config = dict(
    n_layer=12,
    d_model=320,
    n_experts=32,
    experts_per_token=4,
    d_expert=128,
    d_shared_expert=0,
    activation='tanh_gelu',
    moe_layers=[1, 2, 3, 4, 5, 6, 7, 8, 9, 10, 11],
    router_score='softmax',
    normalize_top_k=True,
    routed_scale=2.0,
    balance_loss=0.000904,
    balance_bias=True,
    router_cosine_scale=20.0,
    n_groups=8,
    groups_per_token=2,
    init_std_router=0.00734,
    lr_router=0.00119,
    n_head=5,
    n_kv_head=5,
    head_dim=64,
    vocab_size=3014,
    norm='layernorm',
    norm_place='pre',
    norm_eps=1e-05,
    positions='rope',
    rope_base=10000.0,
    rope_fraction=0.5,
    qk_norm=False,
    attn_scale=0.125,
    tie_embeddings=False,
    parallel_block=True,
    init='normal',
    init_std_qkv=0.0311,
    init_std_o=0.0,
    init_std_up=0.0311,
    init_std_down=0.0,
    optimizer='adam_variant',
    lr=0.00125,
    beta1=0.95,
    beta2=0.95,
    weight_decay=0.27,
    lr_head=0.00692,
    warmup_steps=334,
    schedule='wsd',
    decay_fraction=0.777,
    decay_shape='sqrt',
    final_lr_fraction=0.0,
    batch_tokens=131072,
    seq_len=1024,
    doc_mask=False,
    z_loss=1e-05,
    train_tokens=556300000,
    steps=4245,
    dataset='wikipedia_en',
)
Below are experts of layer 5 (counted from 0) of a mixture-of-experts language model. Rows are named router (the router's row for the expert), up (a neuron's input weights, with its number) and show model dimensions 192-223. Each number is 128 + 24 x the weight over its row's rms, rounded and kept within 0 to 255. Numbers have three digits each.
After each expert's rows: "comes after" lists some tokens at least twice as common just before its tokens as in all text. This comes from a sample of Wikipedia text that the model never trained on. Tokens count by the router's weight.

# expert 26
router:091099102190134146162139151155070121167113113135139114134128122122168136097099149113119136167099
up0:133130112089108159082090129136143141103131136127104178153110129120167151128078208094143124131119
up1:140088182110103125121138130099080133077143106161105137124108141102104122121126089138130152137169
up2:173121179083057111113113169108139188080146107156163109167111148137138117192108115141103119092144
up3:127131147135129165141136153135097100126147127139184146115131127138100107093149122126116123152142
up4:142137119162112146123124150149115105096143123128133190143126160138115114141117148119112140157120
up5:129104148124138143156166118121065102123166130122153096126136134154111066137116137129069127112147
comes after: ")", " |", "0", "%", "\"", "1"

# expert 22
router:141139157114134154120097131083133118110139121091108117109138174124147140127103114111111117164102
up0:108098090144129099130114123135111112109121145190125120082120128162137133142095139106119130137201
up1:130125169177089097082138137144113155131101121102075125144127147126124096119113153118102121131117
up2:137160098095177120105137151101107124147143184112108167090095109124128147150099127117133115108095
up3:176160161138132098136103118115138112123167114104096116168134130121166101097116121154105124133136
up4:153124125125160096134108153129086126124139166109124147089117135151145156123133151129126130133095
up5:120133117043085151114143137118140109128118108149130142133117157141144158111147137160103129148115
comes after: " H", " B", " h", " S", " P", " W"

# expert 28
router:152104157148117115133125089145168153104126085115117086122132122118157120145158144111144145088125
up0:138168156134136150109124090123131110094144111121078127160077116133120137130144144127155106155113
up1:125102144114109121139079173104165091145159151171140135107115135065092169095121092121088110122151
up2:164107163141103151158127141156100098183147111130114101165139160126124117131171209092136157127152
up3:196124110126116123149155092170158129110091122139110110149126131108142183150142111143141119129097
up4:155166116124162121112141104137108146132142185139144144155128137144125144126113161147106163123099
up5:071105129103153143145093156152147134101176142151128167113121146137100096164131123093142150155144
comes after: " ", ".", "–", " (", "9", "1"

# expert 29
router:095144115109150163130178122143117094127143144145137131142143116170118097140162138121139139111126
up0:159142097086131153154108114088131154155106089131164125113141081085144132158097105104128132129149
up1:125126148127121144136122157140110108076114113136118112125061108137132116135160110126109105130170
up2:139119120129122103147098107099143105097148131100138155166140120140150097164134141109175105148119
up3:115095139142101135125150151100122100129112101151061134176154179088110190115114101101109142094116
up4:127145115079133120104198140095127151105141183120126122116129116149140053128141122122101133134119
up5:117110108173130147114132152133116118141098129127124173141099143119114149157079097099114175126123
comes after: " to", " in", " of", " for", " and", " with"

# expert 7
router:132127137127085138143151098162130117170135115131109118101076106095119121110140099152168142144136
up0:073143168157119115095143135113144151122131140107143129100123120128128086170129156118107129106104
up1:154141149112092097158150078159091097135077093163148086101098136153127085151162129149134100103142
up2:134145097140079150149140079112112187144157062104128121108129148169154089141142156085107157086106
up3:159109147150127159084140077152123146121104132178119124131187122111137120132128119111178125136114
up4:161186137126097133102130109142144083142144173134063129181133163125135111114121148126123111114132
up5:142124155132112110130129127168148159080135141158115159159144116150131110151120148101119125118137
comes after: " (", " \"", "-", ".\n\n", "\n\n", "."

# expert 15
router:151091136134116091120157090135106134161124157134163118106140132153115125136158146152152173106128
up0:147136129095123090126113132151104102105152072170159123100110130119118124135116100106140101120152
up1:115110150143147124128068143110143090160128145165142140112126134130125156129135113131131155158124
up2:175128151089121153159126140125120128124145128136142152121107158140109087106140145121147137127143
up3:130112146116126109101122110113143123118128148132169092131122148110112108128128143130152134129133
up4:167158135106082114114120145109097111159163119116145127125086111090129134139151125114095116125124
up5:129089125141111119082111148140120167125113136149154175101108115148123111154123144129125118114118
comes after: "-", " |", ".", " (", ";", " and"

# expert 30
router:150105118168130165147145122139108118112121147140134137151160143164149135114122144154138150152149
up0:106122161103071129143139090121148166140158128126123056156146120106098131134120175112156081104055
up1:116112127124148150107127131135114115151112112133134108091098147081142108173113101113097078147125
up2:121129150166171134115157091112143147126095170137157124125154115165141136152150139107146099118123
up3:157153203129110134138111115098125146101143158146097111111129127160100147096122141124119138113095
up4:114131150121105133116127163138117135108166153168131146120119194127165067143099141149109121148136
up5:107109115118121108134139149134140128110135119136147112137130125118104104177115155117115134123136
comes after: " the", ",", ".", " a", " of", " and"

# expert 16
router:130099132169131128135118094174138133099142132148101139095135164131172149118135113106143182161156
up0:093119127116103134113097154127168114116169144124163114116140139119187140116144124106165123089145
up1:110182123089126122141100114096153158172155111142129159134099105101148109150107138117140120113114
up2:101194197115105147151058140158133158117156105117109139174114103164158135125149117092094125166174
up3:114066146125149152118150120143112158107144139146117131121109107152106111189127153109089134119138
up4:134150137131134178110121155123108113085151135153140109077129138135139092164131162109093165118099
up5:157137166149084139163119134108128119099101113115050158127153145160136132147125164085142161120169
comes after: "-", " and", ":", ",", " a", "us"

# expert 24
router:151116095134164120149175154131121125100080160173164127088153171166122101133134132112113152134124
up0:156147159100116132135109109132139173111146141123099147125122129118121066154096159119117139119146
up1:146181137073123113133115141120149128140146137188146162116095160127127093132139113122162145073147
up2:167101119122152106082128097128123133116111140110166139107134145129079109165152146117097088126165
up3:112148087124082137159088144077074124147152105105118085129136141140133062188103148151128125112123
up4:171117120104133070135118133109129128153141140132150140159097193110122158153106149118140112108126
up5:129175091076158102143143114163140113094098141090149168106131082119097146102117116154137107121122
comes after: " |", " L", "-", ":", ",", " S"

# expert 8
router:157093072163131113153151142150078104110111114115119107175119129154145146088110118107093137106123
up0:161074154163124098123107147140129167151137130120112082138132147142146154149094162121128090100136
up1:103169151163110141143125124105117094123137090137108179111082159116127143126115109123124105160105
up2:091134072097130158141097106135124183101155152134117111094100138120110127140119166083098187126109
up3:136125134132178126092110181138155139122115094153151164090129130153142159091116138142139168152120
up4:096126089132127131153089111154171205081112136131148133125150116158120142135122159091148120123111
up5:140120109127126175118119118144156115143136138163181143144093148131143159097117137127080150108112
comes after: " |", ";", "0", "1", "2", "6"

# expert 13
router:129117145119178121131136130101099149103131144108111132113158096094113125135164095097143148118118
up0:105124140072128100122144131136141089122152120145136042128146123129102101101125154137134111128094
up1:134140185075132165152124105112131127142128145073136106126134126133103117109119145111141166159117
up2:111140092152130141098092101188135161129123131187119113131061129140162129094142143123111094196128
up3:098099150140134142141113121125128121108106101176174097169140135128095137134143143138103110114137
up4:133110177069108112150150124145112088097139153115123105110154156100137154127126163123159128131134
up5:112125096110124146139101124148142125105054128175186109096134160118126170109156130130110129139140
comes after: "\n", " |\n", "|", ")\n", ".\n\n", ".\n"

# expert 18
router:116109120181141161193143183126122142097100122153140145130120146123136117163118130155053159124175
up0:184170162144064073128109141101157109147109137138128131162132129115101085119147145120075117057086
up1:129159105140125111144147163103127132148113102142105126143147135160136091113093143089141161112135
up2:132138140166135106144103142099131142123111127117157135165151131162164091097105122129136102156143
up3:156200152088144103151151127115119138130142162112103098108118118141162136100108112135114104108127
up4:105112134133146165131125097115101145085126098104144096085115166156118112188115174092128141117132
up5:146104155107166130140095111138118132091147109123168143092152127133106142176123107087114116122169
comes after: " M", " A", " V", " N", " of", " in"

# expert 23
router:144158121138146142107164126121086135122135132147140115138140120098143118109140117130137117114137
up0:125186091174105134151113092131130153136138087125094170142121138097142109130135120103161187096131
up1:116128144164098121085158147120115131161143143116135147094140125141162150124116127079114142094140
up2:132116122120114112123124110129108144135144129147112142162170168124137097090124154139108190183108
up3:086162111099152132127161132158146073099121127149118115161091127160129102129163162129126103123141
up4:133089127106115102132107184147133123098119121105134085116097119139136154115149125121131136146092
up5:131098104088143142159097136146123163101122142130126109149084111048148147141135128137087155107173
comes after: " of", " in", " to", " for", " with", " on"

# expert 31
router:134084093147185123150097133092098141148161100115130163155146121130102153122126129148077146131127
up0:116150137098121122135165133137103062142116172165112143084114107111117076141127128111092173126114
up1:117151089145127110132168141119095116166131155104143100095107135163115148174133152103158123140132
up2:128109159139102114121111092150155130150161119170131138161102092118079125084217154139134121092135
up3:116107096132141166138128126141134151139124087115138106149132129141104145143118134162137104090155
up4:115151138095131111129064159099148157146143122154139102138121092092132108122111141124132151160120
up5:143148104168125125137124141112120204137159140156083121097091104141125125131140094119109122179151
comes after: " the", " The", " a", "The", " r", " an"

# expert 14
router:141160111133165154108178102161087144115135111111121148069132112127120115140093136099145174110163
up0:068148126112119124140130098131137124168140121096145111123126161136188112084063133126141105111116
up1:105106143121127103144124082112137169092120134132112118074122140130115171107093120166112138151146
up2:135139144109102115143119153104114116151111183146135103133135159162122110098119139145104133144134
up3:128135142136119143117099090092104134114165103127138131130134139099114136129086124121170111156120
up4:138110133134128108139134105077122104140152176117107131158142129149114136114143155120164096124152
up5:113116126155147120145133110091119113148160159136118147106147114126124152113101123082137129104161
comes after: " F", " C", "A", "C", "I", "E"

# expert 0
router:128143135106128077132142123105137176155153166176109107135109101173130144131159094122098117123157
up0:132131162097098138159097112128147144108142138129118126145132099136097106127137133122123125155174
up1:085110128136151109179116107142161106095117146120077151119132102131127129124104129106172122124153
up2:107117125103142123135115093123148147138167113093099088132145157141114095114059162111122116143170
up3:128121134080092162106106135131070189162128113133123126122155097156138134129146123090143125149089
up4:109089150108123091148110104134130114118184114101162145097080149152149096160138119149132177103153
up5:162093125141106120125097111132088181153150164151139098103143161149135107135145104116114122133095
comes after: " was", " is", " as", ",", " were", " are"

# expert 25
router:155164123127082115134109163094151116091139140117098136118107124107125110155116085108129100105131
up0:122141114110110132105132163122123153153121159157172104162084150117158151118157124120134160119113
up1:138102123077102172118176097130143153128121129131139104099137130140164146108101114113129056162136
up2:113118117185153104103079105121130128141090093176103143091123141140132121114148114114083123103108
up3:112136156107083129100140129117108152138150140132119104117131133115121117134111124132061136134133
up4:124128123110140142149074125149130117117124168084128129144108111147158092135117127086117129124096
up5:050100136148110148126131111118164071170129158140113103133117090131167141135063122121113116169151
comes after: "201", "200", "202", "199", "198", "197"

# expert 2
router:108121082113149161124105162117135183098103124145138162096149149115113178115108086150138140121118
up0:174193168117097123135147110146093112117131115167113107168114128122111153163097119108097097081120
up1:111135153101118178124087131112140095149101118070132122120166119125156141162117089171162152118129
up2:164117150096118123118099142134176134102096121126140145117133139121137065139153113108146177153087
up3:121098136157038136136097133138090124165131131176107148127121114124084139123132147149136103119120
up4:144145126176115093136121134105119123144160144139143158109142154097135130145114087172122143138071
up5:122111135062141085126108126178138138113156129143113145119155155171068126149093140106088104117105
comes after: " K", "h", " R", " G", "k", " B"

# expert 11
router:151127171125144128145131148133159126151161107148090128144149141095107087154143099104093103134148
up0:129151110089061124113097169115144098131109137114125094104111110161115129131113092088112133118159
up1:117102109079103161128121119103141141129053133102192164155159153164160166115120132136109128132085
up2:130085102128143129113141127128125123095180144133093102124143114131145112120126151115124165158134
up3:091149155141092132089136123166105113149140155118128105136108137143175085102112191135125113102116
up4:125113111138083110100129177108135089138123135113132159127138167132127155114115135131127127120101
up5:100185125093146097086122159129119104150124096131081102170095110137112081080115145138149135144135
comes after: " ", ",", " (", "–", "17", "),"